{
  "n_layer": 8,
  "d_model": 256,
  "n_experts": 8,
  "experts_per_token": 2,
  "d_expert": 224,
  "d_shared_expert": 256,
  "activation": "swiglu",
  "moe_layers": [0, 1, 2, 3, 4, 5, 6, 7],
  "router_score": "sigmoid",
  "normalize_top_k": true,
  "routed_scale": 1.5,
  "balance_loss": 0.000279,
  "balance_bias": true,
  "shared_expert_gate": true,
  "init_std_router": 0.0205,
  "lr_router": 0.00121,
  "vocab_size": 17327,
  "norm": "rmsnorm",
  "norm_eps": 1e-05,
  "tie_embeddings": false,
  "optimizer": "soap_variant",
  "lr": 0.00324,
  "beta1": 0.95,
  "beta2": 0.99,
  "batch_tokens": 65536,
  "seq_len": 512,
  "train_tokens": 726200000,
  "steps": 11081,
  "dataset": "wikipedia_en"
}
Below are experts of layer 2 (counted from 0) of a mixture-of-experts language model. Rows are named router (the router's row for the expert), gate (a neuron's input weights, with its number), up (a neuron's input weights, with its number) and show model dimensions 0-255. Each number is 128 + 32 x the weight over its row's rms, rounded and kept within 0 to 255.
After each expert's rows: "mostly gets" lists some tokens that are sent to it at least half of the time. This comes from a sample of Wikipedia text that the model never trained on.

# expert 1
router [111  87 170 137 153 107 107 156 111 183 145 136  85 176 173 108 128 116 112 167 136  99 147 137 100  87  94 131 155  97 169 109 163 105 207 160 178 102 139 175 160 146 116  73 164 157 135 100 139 125  93  76 133 110 117 116 116  70 142 171 131 128 162  86 105 131 113  61 125 106 121  70 136 178 168 158 163 165 118 118 141  70  53 148  72 138  86 121 127  97 108 149 151 109 128 104 155 104 123 100 107 140 102 112  94 128 108 192 103  77 111 132 168 122 112  80 213 109 143 114 137  97 174 131 120  71 139 157 109 117  97 139 165 144 140 126 112 112  60 103 132 135 131 133 121 154 152 155 117 133 135  79 121 122  60  86 163 112  60 141 205 104 158 127 142 111  80 162 125 143 160 102  76 160  74 161 133 100 159 125 126 117 177 127 123 129 129 147 211  90  92 135 113 159 150 165 191 104 132 115 108 143 203  98 141 145  85 137 183 138  86 168  66 106 137 168 168 176 129 107 135 134 166 202 144 122 168 125 163 136 110 143 128 177 120 169  47 163 120 117 162 125 159 163 126 130 146 116 166  69  97 133  76 105 129 155]
gate9 [ 82  64 127  95 142 148 109 116 151 166 124 160 188 149 139 147 117  98 122 108  72  23 112 136 102 126 119 130 174 147 126 136  59 127 114 120 152 150 109 187 119 144 131 141  96 108 108 114 184 102 137 142 127 159 126 122 168 131 130  94 115 165 128 102 152 127 174 112 112 141 163  56 174 158 128 172 137 121 138 149  83 158 123  80 110 163 116 126 141 157  84 143 120 132 162  92 110 136 117 143  62 102 126  68  53 137 144 108 127  92  55 183 124 163 149 128 201 148 146 138 121 154 135  89 159 144 183  86 117  95 131 148 158 121 159 161 131 124 117 122 204 189 107 172 149 110  91 110 154 130  75 153 105 205 119 132  81  99 154  87  72 121  98 124  90 125 133 115  96 144 126 158 136 119  97 175 128 158 114 161 166  89 103 178 121 170 100 116 114 128 148  95 172 162 119 131  57  97  94 102 163  78 190 101 151 139 183 155 118 135 107  83 126 147 121 156 151  71 113  94 117 123 135 150 182  91 123 116 113  86 185 173 144 139 124  88  92  82 198 122  88 143 167  83 157  93 108  42 138  78 135  81 130 123 140 117]
up9 [155  85 160 127 177 136 115 176 122 111 147 124 128 145 122 159  86 192 165 132 158 169 148 127 146 120 121 125 156 134 114 128 177 101 114 155 132 110 126 152 144  99 147 105  87 129 108 143 196 130  41  66 105 153 105 116  92 132 143  75 153 161  85 163  94 185 116 101 117 114 128 200 149 153 102  40  82 163  72  27 112 138 165 119 143 113  79 114 111 122 100 141  88 131 178 128 130 135 101 121 170 186 157 105 166 105 153  83 173 161 131  86 125 119 103  64 142  65  87 135  93 161 108 140  88 137  80  84 181 118 151  73 129  76 105  58 107 137 106 136 144 134 167 124 157 151 113 110 133 184  97 158 125 141 146 160 120 139 145 147 190 128 140 103 130  97 122 153 175  95 122 153 150 111 149 182 117 143 132 139  83  84 104  94 201  87 150 118 151 184  97 113 123 193 134 158  98 157 105 167 169 163 132 179 174 149 169 125 126 114 148 116 152 102 159 148 160 140 129  97 136 169 101  98 119 138 142 154  84 176 134  93 112 134 211 166 133 176  94 106 128 111 125 121 137 162 170 115 124 172 168  94 111 169 151 183]
mostly gets: ".", "4", "3", "2", "0", "1"

# expert 5
router [ 99 142 150 112 177  99 104  95 120 137 139 168 152 139  97  87 158 122 179 126 119 122 179  95 117 210 125  62  90 147 139 110 130  89 136 123 127 181 148 185  76 109  89  68 153  56 159 130 122 158 190  94 116 105 136  88 121 152 116 123 154  94 117 133 141 132  70  83  91 162 134 132  98 134 112 177  92 114 147 116 167 141 110 124 175 130 108 101 201  57 109  85 110 111 135  80 178 155 123 133 158  98 125 130  63  86 154 168  91 148 129 124  91 103 125  96 181 107 120 187 136  99 158 140  91 169  96 140 109 121 125 133 111 175 115 153  83 110 118  87 149 203  73 145 103 134 112  79 163 155 148 124 126 123  83 103 158 134  99 188  82  86 108 113  76 126 137 159  76 123 153 126 103 147  89 213 167 131 135  82 109  94 112 129 184 139  97 142 120 117  86 170 139 138  81 142 174 141 110 102 172  64 159 106 125 112 132  76 126 145  80 201 142  98 123 102 133 140 173 101 133 120 138 133  84 191 116 160  93 118 110 121 149 116 195 124 140 169 146 135 152  44 122 167 149 163  80 132 151 175  97 137 154 111 129 100]
gate2 [156 122  96 135 108 124 101 139 170 227  88  92 108 131 193 149 109 172 167  91 102 113 135  98 123 128  96 167 125  53 146 122 131 162 149 163  65 140 123 111 115 141 103 173 167 144 135  93  75 135 145  85 162 107 139  95 129 119 110 131 119 160 139  73 149 122  89 158 110  70 160 157 217 138 154 127 107 137  71 127 124 181 149 125  61 144 153 106  62 143 128 136 131 138 125  98 130  66 130 151 141 161 104 147 171 138 147  96 132 170 106 131  67 180 152 130  73 139  83 110 152  90  61 142 123 134 192  99 103  91 107 162  77 180 154 115 184 143  87 162 132 138 138 179  65 190 115  98 136 137 137 132 145  99 112  66 107 121 173 160 146 153 163 193 145 128  92 154 184  72 127 156 115 103 117 147 107 100 139 157 147 143 180 102 156 114 149 145 135 130 155 142 108 137 176 139  78 120 153 189  88 129 128  94 161 189 107 164 117 162 137 141 152 109  91 123 148 122  93 129 157 168  54 142 144 135 132 179 130 125 154 160 115 108 170  87 127  79 139  75 122 123 122 116  83  87 157  82 133 137 182 122  69 128  93 170]
up2 [ 62 108 160  37 149 163 133 149 136  84 120 158 151 190  95  93 159 132 108 113 109 151 127 143  83 120 149 133 128 161 132  97 129  88 127 122 160 187 136 180 185  91 108 189  80 102 139 186 146  75 134 117  83 141 137 140 132 126  91 152 121 127 121 149 114 108  85  87 137 151 127 109  94  95  53 131  66 120 132 120 113 109 111 138 138 103 101 116  94  93 138 136 126 115 149  90 115 147  77 101 128 168 126 100  94 101 156  97  81 126 161 143 202 116 162  64 196 108 193 106  91 153 106 127 106 161 120  95 110 186  64 122 135 173  84 111 113 103 123  81 132  90  83 125 158  66 140  90  94 131 156 131 138 150 170 126 130 162 109 176 122 160 104  97 109 122 180 126  98 182 168 112 198 161  90 110 141 128  91 123 117 143 120 123 140 143 159 128  78 135 105 111 154 141 122 152 189 151 110 154 164 160  92 150 147  84 161  90  98 170 130 167  38 137 143 158 117 156 181 116  51 113 147  88 174 149 118 156 105  87 124 106 151 134 152 203 114 158 125 149 108  84 111 140  90 167 114 167  98  97 119 166 125 186 173  76]
mostly gets: " University", " League", "ers", " film", "age", " series"

# expert 0
router [132  98 144 149 160 148 154 106 116 134 117 113 119 126 161  99 140 135 153 176  90  83 170 113 108 155 124 122 163 113 165 107 131 118 121  84 105 105 156  99 145 152 184 163 172  72 118 128 121 147 129 109 124  87 140 106 156 194  85 143 170 137 137 109 156 167 120 101  83 133 128 135 128 213 120 177 142 178 188  76 157 124  89 114 144 183 193 121 147 126 131 132 123 133 132 157 176 142  39  91 108 120 163  93 164  63 176 108  50 161 153 118 129  96 127  94 149  77  99 137 140 112 136 121 106 113 101 141 127  96 128 109  89 119 157 120  89 111 116 141 129 128 163 126  95 146  87 177 159  85 164 116  73 146  91  89  95 141  45 149  69 123 135 132 113  86 189 167 107 139 100  94 165 141  83  68 151 131  89 140 119 122 158 106 141 115 134  77 100 160 102 149 134 108 145 115 181 126  78 126 129 122 124 103 150 126 151 105 146 161  95 199  96  74  77 105  99 146 143 131 112 138 180 153 122 169 160  79 137 130 127 119 153 120 101 157  91 143  97 130 115 129 174 132 181  84 213 158 156 145 149 192   0 123 111 155]
gate9 [134 134 129 111 113 135  87 112 127 127 129 154  63 133 134 115 151 196 150 178 150 134 173  96 144 168 104 125 167 110 128  59 192 107 210 176 167  97 138 119 166 108  74 113 152  88 124 132  97 172 118 154 151 139 171  79 153 137 177 115 167 118 130 151 135 125  95 112 131 122 131 137 150 117 121 105 113 167 107 159 121 138 124  95 131  79 162 192 177 124 121 212 133 117 131 130 134 154  95 137 115 152 106 138 140 143 147 115  89 108  62 123 123 143 114 171 120 118  98  81 170 151 137  56  98 163 139 176 132 148 115 107 110 138  41  98 142 140 136 117  97  68 142 129 115  72  76 163 169 129  84 147  85 148 103 125 181 163 124  82 166 140 124 144 163 115 155 115 144  65 141 165 119  96 156 163 154  56 124 135 107 101 147 142 141 173  68  89 162 127  75 137 148 170 134 160 138 153 144  68  92 151  32  87 140 140 145 153 115 124 129 132 141 168 140 118 137 201 119 118  82 134 148 119 156 126 106 142  76 126  60 193  59 158 150 173 200 123 157 119 138  71 159 119 120  73 128 123 126 130  89  70 116 165 175 142]
up9 [121 158 133  91 102 162 107  76 170  85 155 134 156  99 154 112 119 134 138  84 100  99 152  51 156 121  91 116 186 138 161  96 113 138  77 155  94  99 136 182 179 102  85 145 149  94 140 156 106 187  82 118  99 140 132 168 137 148 109 168 137 107 113  68 137 130 156 118  74 146 121 152 168 150 122  98 122 182 163 130  64 153 139 125 213 136 152 133 126 110 125 100  70 115 130 124 112 142  95 132 134  64 187 131 196 118 127 194 126 129  91 172 116 102 118 121 129 174 146 117 153 155  68 156 116 123 125 152 134 176 141 114 122 112 119 129 168 215 150 130 121 140 133 139 130  50 122 153 103 120 123 149  88 122 136 142 203  95 164 123 153 142 115 113 158 148 162 231 171 169 101 135 153 100  80 117 173 109  67 133  81  65  79 165 108 154 107 103 157 119 112 124 120 118 143 107 165 142 159 121  75  96  93 166 118 101  98 130 113 118 171 124  86  62 142 129 140 131 144  96 112 127  99  83 125  72  69 118 124 157 184 140  98 140 112 101 122 166 117 117  89 124 119 100  98 188 185 108 134 184 178 179 127 171 190 139]
mostly gets: ",", "-", ":", " |", ";", "|"

# expert 6
router [ 71  92 178  92 221 116  97 111 110 187  55 149  46  81 124  91 192 182  96 142 141 152 153 120 108 128 123 163 154 102 157  78 146 128 157 154 150 143 119 145  95 130 124 140 138 140 182 138 105 162  99 114 104 122 182 145 144  97 183 187 172 163  88 131 153 120 119 141 100 110 144 141 145 129 137 157 117  93 118 137 210  77 100  70 124 173 137 131 129 131 125 152 143 145 161  47 125 151 116  55  59  94 155  70  72 143 146 190 150  98 161 186 190  78 118 117 174 153 121 171 133 140 130  73 138 141 112 152  76  64 169 118 163 110  80 105 138 120 109 136 112 122 144 123 114 117 143 153 115  58 116 181 109  91 102  70 144 134 143 153 145  73 147 148  94  73 131 139 134 178 144  89  88 127 122 133 145 117 114 109 153 156 136 118 149 107 149 111 168 118 143 199 112  96  98 131 133  68 126  80 120 107 130  99  73 113 132 129 106 148 131 136 148 112 154 100 107 166 125 124  76 125 138 104 111 142 130  72 152  88  96 146 124 100 118 162 126 167 182 151 118  98 192 134 129 132 188 130 190 100 111 108  98  99 133 118]
gate2 [139 163  85 139 137 133 140 109 149  84  85 148 147 101  89 112 127  92 148  94 117 144 122 200 160 136 110 132 111 166 100 106 132 135 160 141 184 151  63 132  87 108 135  99 181 162 130  80 132 163 104 142 121 106 160 127  69 104 182 167 154 132  54 169 110 102 133 120 124 121 111 185 120 117 120 155 174 114 170 110  95 118 137 123 132 155 102 127 137 131 124 112  99 130  74  96 122 139 129 110 133  78 100 131 103 117 232 149 141  97 143  82 129 106  76 125 118 105 150 130 169 155 119  60 113  75 131 152  76  83 137 123  45 148  56 159 133 123 123 133  73 121 139 125  89 114 146 101 135 146 177 116  80 138 165  95 113 122 106 145 135 101 150 131 188 186 166 177  84  88  80 145 158 116 153 121 105 142 197  93 105 157 137 197 177  76 151 101 135 134 133 135 134 128 120 169 214 119 110  99 148 127 105 109  62 116 137  80  97 104 166 113 106 110 161  57 125  93 157 136 111 143 142  35 166  96  97  71 143  97 146 131 131 141 148 126 116  83 162 100 172 124  93 196 131 120 137 106 168  95 155 180 172 139  57 130]
up2 [126 138 118 150 128 143 149 161  98  58 157 110 160 122 108 124  71 144 100 156 201 114 127 192 140  76  95 137 173 118 115 101 150 135 155  90 142 209 121 123 132  64 108 119  96 162 176  80  87  98  94 140 150  73 115 130 112 213 159 170 160 143  95 127 157 109  90  73 185 131 126 159 177 155 146 119 161 186 153  97  77 123 104 168 145 148  60 151 128 116  99 163 172 135 139 137 121 121 123 150  91 149 156 108 170  59 146 149 118 166 139 101 114  89 130 144 165 167 144 145 107 122  64 103  54  66 130 135 158 155 164 169 169 160 107  80  89 154 105 125  84 113 110 131 142 156 115 110 151 113 146 139 139 101  61 125  65 153 163 107 115 135  89 127 170  79  96 149 129 120 136 113 197 132 162 110 141 120 132  93 148 143  90 120 151 130 161  89  80 106 113 120 170  87 134 181 102 110 120 167 137  91 102 136 110 132 108 137 130 115  77 161 130  98 111  86 145 166 136 134  57  87 123 138 104 101 115 151 169  70 165 144 171 134 109 146 131 167 124 140 154 170 134 207  78 156 149 157  77 155 162 193 133 172  75 133]
mostly gets: "an", "i", "ar", "e", "u", "on"

# expert 2
router [ 95  56 138  95 135 114 129 128 125 192 142 165 138 176 115 144 134 133 176 198 109 107 129  78  45  82 135 196 167 137 165 119 137 101 133 135 135 144 103 176  92 197  53 110 152 138 139  91  92 176 112  92 132 123 152  85 121  82 134 148 154 105 145 134  65 143 104 179 118 161 103 137 101 100  92 122 148 112 127 126 143 156  91 111 204 114 120 103 119 141 119  97 113 145 178 129 112 133 123  67 143  99  95 161 151 106 143 132  89 183 173 129  89 139 135  61 184 104  81 115 145 131 116 124 213  75 134 126 112  90 145 120 168  75 141 146  92 112 108 128 158 196  99  85  73 131 111 189 153 111 112 134  83 116  96  94  96 146 103 189 179 137 167 152 114  54 154 168 101 105 136 116 151 160  96 171 125 149  75 106  83 139 111  89 134 108 150  82 175 122 157 108  89 165  88 118 182  93 142 179 113 113 149  92 111  96 121 175 195 171 115 159 120 118  97 127 152  99 149  94 121 182 148 162 100 125  97  85 155 176 119 174 114 126 141 120 168 132 119 134 151 161 118 152 174 130 182 129 112  99 133 143  89 123 166 129]
gate9 [174 123 125 153 138  92 137 152 134 185 148 240  70 113 165 143 131 131 133 127  96 169 137 150  44 118 119 183  80 130 120 111 137 168 106 127 157 150 126 127 140 127 159 144 125 102 136 122 122  81  97 145  87 152 161 149 123 136 148 182 173  55 151  94  92  69 110  94  92 174 177 100 120 153  99 161 100  93 100 113 173 145 129 113 117 173 103 177 126 128  95 147 121 176 158 129  78 145 108 173  84 112 170  73 162 133 185 149 140 160 140 125  87 133 144  70 135 142 150  97 152 136 104  85 186 129 120 141 129 122 146 149 156 177  52 108 183  86 107  94 125 175 118 111 118 129 142  89  40 120 125  80  72 118  96  85 125 119 110 134 117 150 101  71  42 122 120  81 106 126 123 127 147 104  81  83 133 168 193 150 163  74 144  99 177 138 102 139  95 148 142 161 226 160 117 116 105 137 128 135  98 141 107 117 116 115 140 158 108 105 143  98 171 131 140 126 160 109 117 122 108 138 162 160 110 124 159 172 136 149 145 160 109  81 105 128 136 238 112 105 122  82 116 115 158  87 115  69 124 118 119 126  84 132 105 159]
up9 [145  83 142 103 156  80 196 160 113 104 178 167 135 120 115 137 123 127 112  83 200 148 143 168 194 180 113 129  85 156 172 149 115 185 147  97 131 107 115 156 117 103  92 146 140 156 159 131  91 150 107 164 155 112  62  87 151 112 119  74  84 124 122 153  95 151 110 105 161 113 100 115 113 130 173 121 137 125 178 164 160 142  79 164 159 121 137 117  30 172 118 148 106 128 144  94  87 101  60 137  33 106 192 138 107 127 119 166 121 154 117 105 130 161 144 136 111  94  83  81  57  95 138 106 144 124 155 147  78 173 139 113 185 118 108 126 171 124 113 169 129 116 120 124 163 103  99  67  57 103 167 116 159 123 148 161  82 118 174  96  58  81 168 123  83 203 133  60 107 160 103 175  97 138 112 101  94 159 148 125 166  96 151 104 170 185 198 116 105 133 157 132 129 145 109 129  91 124 102 143 131 125 164 102  91 125 103 115 110 125  81 110 143 108 138 157  93 126 132 131 158 137 146 132 123 123 176 128 107  87 115 164 107 102  96 106 148  65 161 151 127 112 138 104 163 159 149 168 146 133  85  93 175 170 153  64]
mostly gets: " ", " (", "\n", ")", " |\n", ".\n\n"

# expert 3
router [ 56  70 145 104 166  85 142 108 133 199  42 127 162 165 126 110 137 172 117 188 112  95 170 117 163  80 110 121 128 127 136 139 174 142 167 134 118 186  50 131 110 176 138 100 156 199 113 124 160 132  94 110 111 115 127 100  70 148  82 138 114 118 120  49 115 116 129 153  92 111 147 140 151 149  89 130 113 127 150  74 121 110  79 136 121 129 112 116 133  64 129  46 116 112 145 126 168 120 108 106 136 142 167 142 111  93 160 147 120 103  99 128 148 109 163 147 117 139 103 122  87 128 158 175 138 135 122 138 129 113 153 141 143 103 120  96 132 133 105 112 105 172 156 143 109 145 150 229 134 150 165 146  93 100 103 118 146 184 134 161 159 117 139 132 155 108 173 193 124 133 114 123 155 151  96 123 150  98  43 123 128 206 137 106  93 107 111 109 154 141  68 154 140 175 143 128 117 111 141 152 142 158 173 107 120  99 111 111 121 113 139 143  86 120  73 148 200 174 108 114 133 152 148 150 121  71  72  78 167 149 204  70 192 146  44  64 100 145  47 119 144 117 178 147 121 167 160 135 161 116 113 145 126  83 134 158]
gate9 [126 111 172 103 140 144 117 158  98 142 131 119 108 129 189 143 155 111 112 123 127 109 220 173 117 134 127 164 139 119  46 165 115 158 133 105 108 149  99 138 144 107 143 141  83 127 190  85 137 143 171 118 130 105  92 114 144 109 123 137 186 117 165  93 133 123 157 145 135 163  73 124 135 147 125 160 109 139 100  65 210 126  96 166 101 114 184 111 125 174 149  75  99 154 143 162  58  89 193 132  91 113  88 100 111 126 114 141 117 141 115 168 145 124 106  69 112 118 125 127  66 179 128 145 133 198  66 102  64 113 184  99 135 102 150  91  96 133 110 147 182 165 168 200 140 144  99 134 140 122  94 144 125 152 121 122  96 140 166  92 120 149 126 126 108 160 117 157 132 163 146  97 144 169 109 113 131  98 125 169 125 117 124 134 126  99 169 191 135 126 171 108 184  76 141  63  93 112 128 184 132 105 138 122 154  96 134 131 131 117 120 151 188  91 139 127 127 130 131  65 142 151 162 177  57  90 108 141 207 152 108 175 138  76 130 128  83 132 116  72 122 131  26  78 191 102 148  93 110 108 193 186 105 150 120 135]
up9 [165 140 194 157 110 153 106 147 129 109 147 110 112 153 114 161 103  67 143 105  82 126 102 162 152 163 131 156 106 109  81 222 170 135  92 126 111  77  85  93  80 176 163  93 139 122 147  98 167 149 185 147  92  86 125 116 125 150  94 105 165 109 163 132 131 118 146 139 172 162 126  75 117 212 115 100  94 137  87 110 125  96 143 138 148 108 172  78  71 151 124 146 195 165 171 148 143 165 111 128 138 104 129  80 128 145 114 112 119  61 152 191 111 139 143 159 165 132 117 158 105  78 122  84 111 184 136 171  71 148 125  73 123  68 141  66 104 106  99 171  85 127 104 132 121 121 102 111  92 116 121 133 186 106 138 118 133 162 127 121 116 129 176 132 146 154 145  76 114 139 212  89  83  98  69  96 141 218 110 168 183 126 157 122 108 101 113  85 166 140 149 103 105 131  88 123  86 153 144 123 133  78 150 114 111 113 129 127 120 140 107 155 118 108 115 161 107 171 153 130 197 123 110 110 102 107 139 157 150  78 169 180 205 115 121 209 108 106 154 135 146 120 153  91 109 169 143 144 119 180 126 134 103 152  64  85]
mostly gets: "200", "201", "202", "198", " P", " V"

# expert 7
router [174 127 132 169 159 114 109  95 143 143 143 123 124 137  86  94 130 169 100 124  68 116 141  73  98 212 110  96 135  92  99 137 110  75 178 147 162 135 119 165 140 178 131 103 163 143 181 111 113 165 105  90 150 145 144 108 137 177 113 102 143 123  89  53 124 134 101 136 100 122 145 100 121 124 131 216 135  92 104  98 173 154 124 127  99  99 128 124 104  94  75 136  57  92 150  88 192 111 129 175 119 142 104 137 135 114 140 140  66 106  95 112 152  61 121 111 113 101  60 181 102 128  94 117 132 136 112  80 141 134 108 168 120 126 120 160 118 173  36 127 152  72  83 120  92 164 108 130 108 141 149 168  83 151  85 104 138 182 132 123 142 126 140 133 180 141 149 125 139 137 142 116  86 205 108 136 161  77 124  45  61 154  96  82 145 103 136 154 132 101  88 111  96 123  77 137 143 115 111 148 133 108 130  96 108 117 114 140 141 108 110 153 170  84 156 150 210 105 157 151 158 141 106 106 136 195 130 116  80 210 155 104 150 128 116  56  73 176 147 185 174 143 156 154 185 148 110 128 145  92 128 164 112 102 160 119]
gate9 [ 95  99 118 151 189  96 138 138 143  94 126 160 153 117 123 154 147 158 100 179 179 152 104  44 172 136 112  52 122  86 128  93 162 148 147 216 102 126 125 103  56 147 119 102 236 145 186 161 196 131 133 143 113 172 115 105 169 124 132 175 201 175 142 136 118 135 168 161 123 117  97 126 146 120 133 106 160 140 178 132  78 111 159  90 152 184 151 107 122 102  92 166 141 124 102 116  77 150 166 117  80 145 216 124 122  96 114 122  90 124 124 111 106 137 122 125 117 122 168 119 132 115 137 147 133 113  73 156 143  93 162  81 151 171 205 102  57 115 121 165 144 118 153 156 180 152  86 163 150  94 102  92 145 158  82 168 123 134 160  99  94 188 158 129 146 146 117 116 106 124 160 123 131 124 115 139 110 170 158 133  73 145 164 119  94 101 149 121  87 125 164 113 137 151  91 147 106 198 188 104 108 162 142  80 147 145 120  89 121  99 137 140  93 132 104  73  80 153 107 165 139 122 126 120 122 142 156 134  91 101 152 128 109 137  94 143  66  83  87  99 146 120  97 146  83 104 101  79 209 176 106 149 138  80 108 128]
up9 [ 88  77 166 104 143 124 187 105 125 103 116  81 149 143 174 158 135 100 133 105 154  71 153 154 139 162 120 136  82  92 110 167 138 133 106  65 100  81 151 135 100 165 136  93 173 177 103 155 159 124 146  99  63 176 191 214  81 119 147 123 125 130 184 115 155 140  70 137 108 145 112 156 172 121 105  85 154 112 135 174 147 175 140 170 157  82 192  78 105 135 163  82 141 140 131 147 142  94 155 160 103  78 152 117 102 170 108 171 123 113 141 115 173 160 114 169 102 143 142 130  91 123 169 150 110 137 199  98 110 163 147 167 107 176  78  96 123 174 151 132 151 133 110 138 203 150 128 146 159 110  67 140 105  87 145 107 127 111  99 172 180 110 164 144 120 148 151 119  69 119 137 162 105 110 132 106 145  73 180 104 118  83 163 174 153 145  82 104 147 125 143 102 146 120  90 117  86  72  62 173 161 118 122 167 116  99  71 185 108 128 130 120  93 151 136 141  95  59 125 121 111 116 111 156 111 144 160 196 121  99  99 142 137  95 216 152 142 129  89 106 106 110 132 124 215 160 131 121 145 108  87  74 126 112 131 131]
mostly gets: " in", " to", " was", " of", " with", " on"

# expert 4
router [113 155 123 156 123  71 121  81 163 148  91 137 120 107  84 108 155 131 139 140 133 106 150 128  82 158  99 174 135  87  80 109 152 144 125 130 148 136 112 147 132 137 168  93 138 105 120 161  93 119 134 113  93  95 206 134  76 192 177 140 181 121 137 167 101 156 119 208 122 141 172 141  87 135 140 128 132 112 130 114 121 138 112 147 197 153 135 107 160 148 142  99 140 143  94 116 104 158 123 115 111 116 142 113 137  90 160 201  74 131 138 183 141  69 114 127 130  62 106 116 179  96  98 109 170 136  76  81  76 115 148 202  92  87  94 120 143  68 103 139 163 166 127 105 103 184 178 149 105  94 134 111 136 110 104 114 224 142 118 112 136 162 113  89  53 145 227 136 115 132  74 107  86 158 117 138 167  89 104 156  48 132 137 108 151 111 118  77 129 125 155  98 161 146 106  77 146 148 101 121 208 124 179  97  90 144 121 137 132 141 124 111 112  82 163 129 128 129 181 120 122 106  92  60  98 161 129 112  72 109 124 154 164 207  96 109 162 173 170 118 180 120 145 130  90 148 164 126 149 115 113 137 104  65 137 101]
gate9 [120 107 134 138 147 151 125 120 177 136 109 141 144  96 141 134 128 163 129 121 121 153 103 113 146 102 172  90 146  85 139 149  94 150 147 116 171 117  96  82 135 151 115 116 140  95 166  92  73 124 194 197  80 166 164 117 198 142 126 145 167 111 163 136 212 124 102 123 128 160 112 178 151 146 106 117 149 127 131  95 154 114  71 152  58 109 127 114 107 116 119 119 140 140 103 157 158  95 144 106 111 126 122 156  88 143 110 122 142 124 109 129 121 126 115 149  80 129 141 171 125  81 171 159  44 141 152 149 111 111 123 152 137 134 165 182 142 145 162 159 117 180 224 116  73 106 194 107 128 111 165 141 154 136  91 181 108 123 160  66  98  85 147 175  95  98 176 145 170 155 110 164 176 121 160 132 180  91 186 102  95 148 100 108 150 158 200 142 130 143 104 138  85 122 116 122 132  77 125 146  97 138 131  72 120 158 134 191  70 151 123 134 147 105 106  60 226 146 115 115 132 129 177 135 170 125  46 169  96  76 128 124 137 158 126 112 124  85  87 102 225  81  73  87 122 140 132 114  94 150 155 194 128 132 139 131]
up9 [121 125 122  84 187 142 130 140 132  89 166 156 129 184 165 123 165 140 122 136 114 162  69 142 172 136 145 198 159 124  81  48  87 153 128 147 113 183 122  88 159 111  72 116 139 138 159  81 159 179 148 112 138 129  94 132 153 126  53 140 134 110 130  88 163 169 110 116 113 131 139 113 124  96 112 139 154 163  83 125 125 110 164 198 180 190 157 106 121 126  86 114 126 110 132 172 155 128  90  99 153 130 120 112 117 134 128 119 164  98 147 110 152 188 172 142 110 112 169  61 119 242 149 123  87 135 172 120 155 120  86  73 153 101 112 143 117 149 127  93 136 120 153 163 103 124 157 146 106 167  96 156 211 160  47 133 151 167 170 128 121 131 140 141 122 117 150 111 117 110 137 193 180 130 192  88  98 116 121 103 147 112 152 127 101 128 109 150 141 138 127 143 149 170 144  78  89 144 139 166 151  92 130 156 199 178 133  93 124 178 143  88 171 150 136 179 205  96 128 129 102 101 138 131 122 115 115 103 143  70 168 106 171 124 104 189  74 169 125 139 145 140  83  75 131 196 161 124 112 102 148 121  51 121 172 113]
mostly gets: " the", " The", "'s", " his", "The", "th"